{
  "num_hidden_layers": 12,
  "hidden_size": 256,
  "n_experts": 128,
  "experts_per_token": 8,
  "d_expert": 32,
  "d_shared_expert": 64,
  "hidden_act": "glu",
  "moe_layers": [0, 1, 2, 3, 4, 5, 6, 7, 8, 9, 10, 11],
  "router_score": "softmax",
  "normalize_top_k": true,
  "routed_scale": 1.0,
  "balance_loss": 0.0198,
  "balance_bias": false,
  "router_bias": true,
  "init_std_router": 0.00991,
  "lr_router": 0.00069,
  "vocab_size": 16384,
  "norm": "rmsnorm",
  "norm_eps": 1e-05,
  "tie_word_embeddings": true,
  "optimizer": "soap_variant",
  "learning_rate": 0.00109,
  "beta1": 0.95,
  "beta2": 0.95,
  "batch_tokens": [16384, 32768, 65536],
  "max_seq_len": 512,
  "train_tokens": 237300000,
  "max_steps": 6327,
  "dataset": "wikipedia_en"
}
Below are experts of layer 7 (counted from 0) of a mixture-of-experts language model. Rows are named router (the router's row for the expert), gate (a neuron's input weights, with its number), up (a neuron's input weights, with its number), down (a neuron's output weights, with its number) and show model dimensions 0-127. Each number is 128 + 24 x the weight over its row's rms, rounded and kept within 0 to 255. Numbers have three digits each.
Before each expert's rows: "gets" lists some tokens that make up at least twice as much of what it gets as of all text; "comes before" lists some tokens at least twice as common just after its tokens as in all text. This comes from a sample of Wikipedia text that the model never trained on. Tokens count by the router's weight.

# expert 53
gets: " m", " km", " mi", " ft", " back", "m"
comes before: ")", " to", " of", " (", "^{", "/"
router:128144128131125169138157160112149144121152119159095079117194153114107142125097153114094146153141118148123150100135129118112108162190127148160137140172075139106160109130096119150153117107108110126123148165157111126131097143171123133161154134153145138142146111149117149137170121084129109162122120140152143130088116097104135113159121152099129115137128139150118144125122107134170130084100
gate0:128143107122139160121150132124158102112152137117127074151108159111138104135106139134129111142130118134156122112114126131106124122150141146151140097109080143136161120164118090154115110123144125130175115195124151129152123150148110128140136129100119090173164133144124123148167099132128122081136120177099098114140166138095127150126106107135137125122110134109132107114117135103093135135211
up0:107131130155116153132132142140137144095159155112111094166143120113175131162105068113136116113122117082109135157141119124171125128122091137145102132119110142127124163138159100118129126092131083072147126173120162143132144162129121135118165096127144118147153121105116123139194138123124112121108149152142097171133158153111156155166089082156146149112134097178126108100142127115114091136159
down0:155136134128118125139141131124074099108122117152134108159096117149144075187144161146134138094110129127119147120075145116120122091119148078095132137136094125106082119132137111152117155153161114117111077110148108122127124123106176154159141124062076161095136173146100154156111110158126127187117131121136157148098116171091106174145133141140161162087115130107141110108090127143096111146129

# expert 52
gets: " of", " in", " the", " from", " at", " by"
comes before: " the", " a", " 17", " 18", " his", " age"
router:152178114137112104125122146150145121150131128102083137081153119135122145113167110108141131122129116130115155108111127160117158092098096123089109080113137142113125130144061140107107112111116144115169112144104137165150155095089105076105155138131104106131147162132130089118148094118148138109144132141150114102132142101125144120165131147140133124122124152092106159126139167110120131122122
gate0:118107146150095143097105103104116124151150126135121138118125139095151156096127100143155138125097150166107098135106169129133096156113145135122119095112102151108138135148163128135142148104126113133115158118139164174114075163132111133146107118169099097079118138089156142170167137180158095137161154115092076145131152133127142134156140107137105155131160158178121140103140114122147137128167
up0:100151086131077121115121135107115156146114139149119121100131132174078134135112128103145117173118113135168142127108134139090109135104145111143127133120098145103160138101145120133115100118138181130110132110139109128125145114134161155120125112118117146126124177122147157143120108089165119149161118137092083101075119109149138121115147097188149101135124148144122106113104123115150132129132
down0:137115154135133146087114145108120126109147108151152117170142147095145138138095073126095121156123109116111113121084130127170089126133143133148104145126096106149095098136133092096125097136147127133132129177107156112150123147163112132152084146140137116083099086126137121097167162152148142147123142116135100160134094125148148150175130124182110142138156142127147115131120154110134123157165

# expert 100
gets: " over", " out", " up", " all", " number", " part"
comes before: " of", " to", " for", " from", " $", " 2"
router:125123145151069116094118125114174108166170163107146103102147143120145143162128095090146123099148128085123131082105163147120082113146131168145142148146102157163155121087157134107153109140145110124131161124092127102090129120121161105112127121140105108131124128115097129164167131137156124112120144133157087143129138099156128152140146121146122113150079100133129096161126149140141164137155
gate0:129130162133149100110135173143132164102114111150129116125135144146088147092127155106087147107141075117097106155127160137124141147147132102139117133099129126134129139140108124088170145123133152068118160099132100159151126123121160137140094090164131146142132105128202162106129142108134094143147117106140116130126117094142115104148121159110134110153111135151136143127100111139099203134097
up0:109139118127107117123135132115148128119119068151127101121123146104123160090126121111102133142136104150122124098119104113159141144157142130159122132158148131105146141144124142110113109082133116130103138102130098117119129137084153161129142146118151095156135138161170103097130128157148113159094156098156126156137112147077115170137113149111150187071135118129145154145062127157110116124131
down0:129118117131155126165142088152139111135165152134148156165161143138144091123126121157146151171164138098114101150134129142137116133125136129128164105154115074139066080125129130109112130119107098135123146103140093118086131137139099149090150115131115145111112078177171137107148120144108124092124113137165100143094110131141108151143176123145143124123105096078151117119120182115104154141102

# expert 96
gets: " 4", " 2", " 3", " 6", " 5", " 7"
comes before: ".", "–", ",", "th", " km", "°"
router:104134117113112150097116145119129150133097145139145126120130144129132112071115121112141146099120148141155154097131166134137131109095177134139085161102115119120148096145086113123152120093165105136123126095125174106112123133134142146151131111133149145154116172092152170093146147168167112161106115141108190097132114102123107122126144136095167101168156086148144156102106107176172109127137
gate0:102141121128114106156143120141136137196104119124127112123092141113112131144141156131112159164124156106177095120172138119123098148106137138094144136123133145128131133106112122150150160122101144162136078124147166135129106128092140168145139114154180102128114175184084107107134117132131150161155087095082158127129128137111144114181146139095117103139117121167151121135165117122130145147149
up0:163123137134116114140133154102121113125128128123139109136161119094158112132125112133159139133121112135109123121153136155131177109121141123144092143110075115116118101133119104126099130120129136113112124137147126116148170101152104132100177126110096089116165136136117112131126103140129124143118164146093135105134137118124125147088073166138091184138150158113121122127141150146130118156089
down0:160107149178146099139140185109129121084118097148131134107143114130123118116142104108127099149078118142118129149123124157182141125116124158158086130165130094131113079123099134137121125131135144127123089145121056130124109097138138137098124175166131139144098083145072145127127132083135168153110095120091134135128136116119169126115118142125112132159150123143125141115168193121160138150111

# expert 24
gets: ")", "E", "R", "%", "L", "s"
comes before: " |", ",", " (", ".", ")", ";"
router:087109104126151170128121139103092119162180137125130109151102150103154115154135106132102101099113101084146152125161135097125136113108115113089138150128125159181121140100145146108081109104150085118176152123166108106108117131158136171118171100075137113122097112095079136140118088137122120104141088136093122167122083126129152122158139155115090162099143130146159098108133089103171099177165
gate0:156116103100121122198150128103157139139135123136109132177096156093144105172150125106128142155123117144123147135142151116120154099113144147126131172134107152109172116142111100178153120142118093128095109127091139143114135185101112122152144090117163131153132108105134156155114151155140085091129089132100139092136072083121161117083123126108146134125171131108137093108148095124161152147160
up0:152105107114122110130166129108138127131138159149106125089154148191139133137119108164112113116104118072129131091129115125139160122144123126118127137139114155111111103143198137091131135135154150148130125164103085126115146119130093151099153133095099136116137121132091123147126088119082130096166098107157098146115119125101141077125127154127072126096093133094138125141158175147132108162159
down0:124166113111134145185160117154094117129093154139136122144069146138168123090134157134110185138121168099136121149104125139116102148166155116112114109141119107119152124124093142137144118152140146109139118138163121145106126118091113127133119116140112088124129179139147083162116168147157110116161154119094182113151156112127110145147111136138118108114156158117129092125095118097091135110145

# expert 36
gets: "\n", "\n ", ".", "|", " †", "\n   "
comes before: "|", "\n", "-", "The", "==", " -"
router:109147130065157127136157152147111090162118166119131181137096149124130099161089132088158148106135115179155113139123155163093098158149147161107097128110147151081131125152158166117137147123101140137135102092150088144140150087142145081107156134159104124110105154131104155101082121086110128178160081144129116153109126071120141137134159067103174091122103128132134139095099132132110111107112
gate0:129152137097142140185082117140147125152115120102155090123132164161163116117139128150125163104134116122116123152122151100188114126097104115107156118154129130153070098137109100139099182168122123132141133092127157133105124090125157127113124153133162119144106172125145112111155083126162171134197111200052133102124135110082078148140120134145118124138120140134082136116169129145159133114138
up0:131108136107131163151099116114132107137129139116132136145102147175168089122145151161141159078112143152140110152126158107168125087102111133087129111137115138147097126132152115119110205128114107138147119123130150162103114106139159078089103143163161130137114162131114118121119113121143178132172120178099157112161122101130085105164122162138125099117131120137086100099189076136167123130136
down0:117125194149090090111127141125068091109142115124130139132150127166139125125107106168148101145117067114150120128145128124127143129163158178091139165111132131110082159134126137115149140085117112143092141148080148153136126131125178127154131137121143167112104101110133144117137154175122101149106180133165115104132117138165149093113147103083157153140099096141114108108141127116133131103119

# expert 108
gets: ".", "\n", "==", ").", ".\"", "\"."
comes before: "\n", " The", " He", "==", " In", "The"
router:106166157090164118170149126153097112151131170097126128083100151136131117136166162112109117142119131155112112123133114188139136089140069126121160126107125110118092119165169101161132166135145103124107130126129160154156105124109095120084157145155154147142149154152106127155132125126148118166114147136142153163144128125125111113107145082122152076166134111138092154128092164159142099116114
gate0:105141127142145134097100133120108158097125138120159102137108139147118166127141099124085140127118106142104125158151098142098122131087129116113082112115153156156108157122149085129147144112125095132139150167111096117094148114167120132118101125114114151104091135083139133100132164127143094113056157133155094118153093120130113075158124118178150112141123086153109121143121131143157118154080
up0:161130138127116103124124149094141115101124164144101171192134161120171116091100111123133136136093120103116166081096163145111132124085117124144147119121103138136140103145074144102169129142101109137148114116165152146124108161151179136141139123152117137131150156144139124161133164089124106129164153129128157115148149128151131173122109126108083116125098132124167121141087118117130149115139
down0:109161094117152163114144140171155078144140123111072145112149120150106136105135158158123152148129181121153086087152154129175092096157091150075112086129155122107130150129128080122119128129114149139125071124113138125103145128139093142141143100168130110077155115094133105165139126136126154119132126140113131124129175100079095123122146124133141132128136125133142150153139107087175109137127

# expert 26
gets: " to", " in", " the", " In", "In", " at"
comes before: " the", " be", " a", " his", " take", " July"
router:108125068114118162156115133152158148167126116076147108091137140126089119147123128170105140134147094117121073096121146123125147125086093129127076120127140175132153085146122095122121144131144140123136103135150161124123109126112165130104161128160105114125118136091107095098163106104138131097134150118138123111114121124119103093090093106120116099127143102131074157148106186153163148118148
gate0:081118163117098123154128106121133106149133157103135192110100146149135095117132120168158102158128090115161121167141176116150155112150146104141142110060159135138094096140155148107085127145170164143150118138108137163126076137100102147135114136092138129137149122112156103168106138128146146104162133138127112064131172119153119129091135109123128121117132128116155117157155116097134144099131
up0:105123171123104132157090144162164091144143142071136146110119110133108128129145088146138111140107082118131129118161126126122149131143113097080114139109156139114090091132092166103121148143106130125166118115085166173167106131103092103124130113109152142097114153136156084156143167128177101156126149141145105092134160139119150139115132123139147108091077128099135134143172117129160118133139
down0:140104119157136119064144148103129098125120123137135109076099103159095063116098123109125115118133140120088125155147157103123138112115131098148152162133102130135129107134145134114105134146184153117096156141091113128166130141157120129129144115087124114128113142135080122100138169099122069176140110131117126108073101141157131093113118101118137162121157124125105108144164167147117163117152

# expert 99
gets: " 0", "00", " 1", " 2", "30", " 3"
comes before: " |", ".", "–", "%", " m", ";"
router:147102123113088126127167104120099140105139102096117149155159180083112129130099122102102138153129168145127142108158160136176153140129150103118105163138140155134163167154088165140109145094129113155108148100080144124096083147129132125159181119141125140126121104092124167114176145140134122165088110146106146107140116116146137138170109122152168138154171101105099130113112093126154098136115
gate0:150132163136114126163103122122138116127187119117106151152136105114139107110175163117145187134128114123134132119121132113119126121135114104133140095122104116136165096133084159128177136109079066101121150132150086157124075143166158108152151158128148108151126133136104155109126160128096107162128093112084130164123130138104118065189108135121100160121101139138154122133127150140109141126094
up0:141125135099117131136124102118151144127140111105124164130143130125156127077160160091158206102113135137092156104096166121148122129137123114119143104126140091124156114138107146124187119094064074110093142139153118125128125158152135096151113164155163107178139119147144174113158177101105076185111138095124178117160126103133170110134126120124153166154105127147164133153109157113161113141120
down0:088147108125146158201151135110114151108094135120133101172108167137097121124101157110124119159121151113133153126147139119133128139134149125167140135094132126141112110150148093140118109098157101116105097127151149123106115129128101149082160128108108144132129132152089160122155158146087123147079145150121176128113125102163082146091121064185145145117126128120102095090130144124185124087129

# expert 15
gets: " in", " of", " at", " from", "-", "|"
comes before: " the", " St", " M", " T", " New", " B"
router:121105133166140139104126165179095159151145084137123140159102128106121151129141099140152134121119153092075089116094136142141113149149113141104109146162118153083133103144083171066107137115138130093100143088149115114118145107095134101103156121099089153103088141120116100163146118113134123164180124093135138119129109132117109097176124164118097116117150157128138173112116119163104104119097
gate0:139119133116134066109144116131164131140143127144160174069142126137096153138120166140133131118158114177117086162142146132100167112155148091192101145119138074137149117133115130134125105173178150123086129125104131150132161102149090096140138095125107082173126162111114117171162160136095129144098119116168135068142126125102083064108110145086159154124142164103111116152164129128122117164128
up0:142154085163110155107092126135110125119146145087106111102140139145112085098122111098140123127129139149125130078122104142151110154132093141091109149154148115098148125151158113133121138121146151140160151124141071122153113126110114121091194108157099133147132134137127145166129131144114149122121142113111109160091165125158153202170197082119121105108147134120126181114106157128128129102104
down0:095171098104169152155163085126140157143126138125140163135112139121126123134110125117101144142137141159142150120127132077131146134140131149120146156123115092108156150105143169147137156140101144128093118093135097141080137149107134123123117136147161094069127098127125116124160120110116122084138135134112170083103125135113137095137128118105079156097130108117125080122107127100095180134117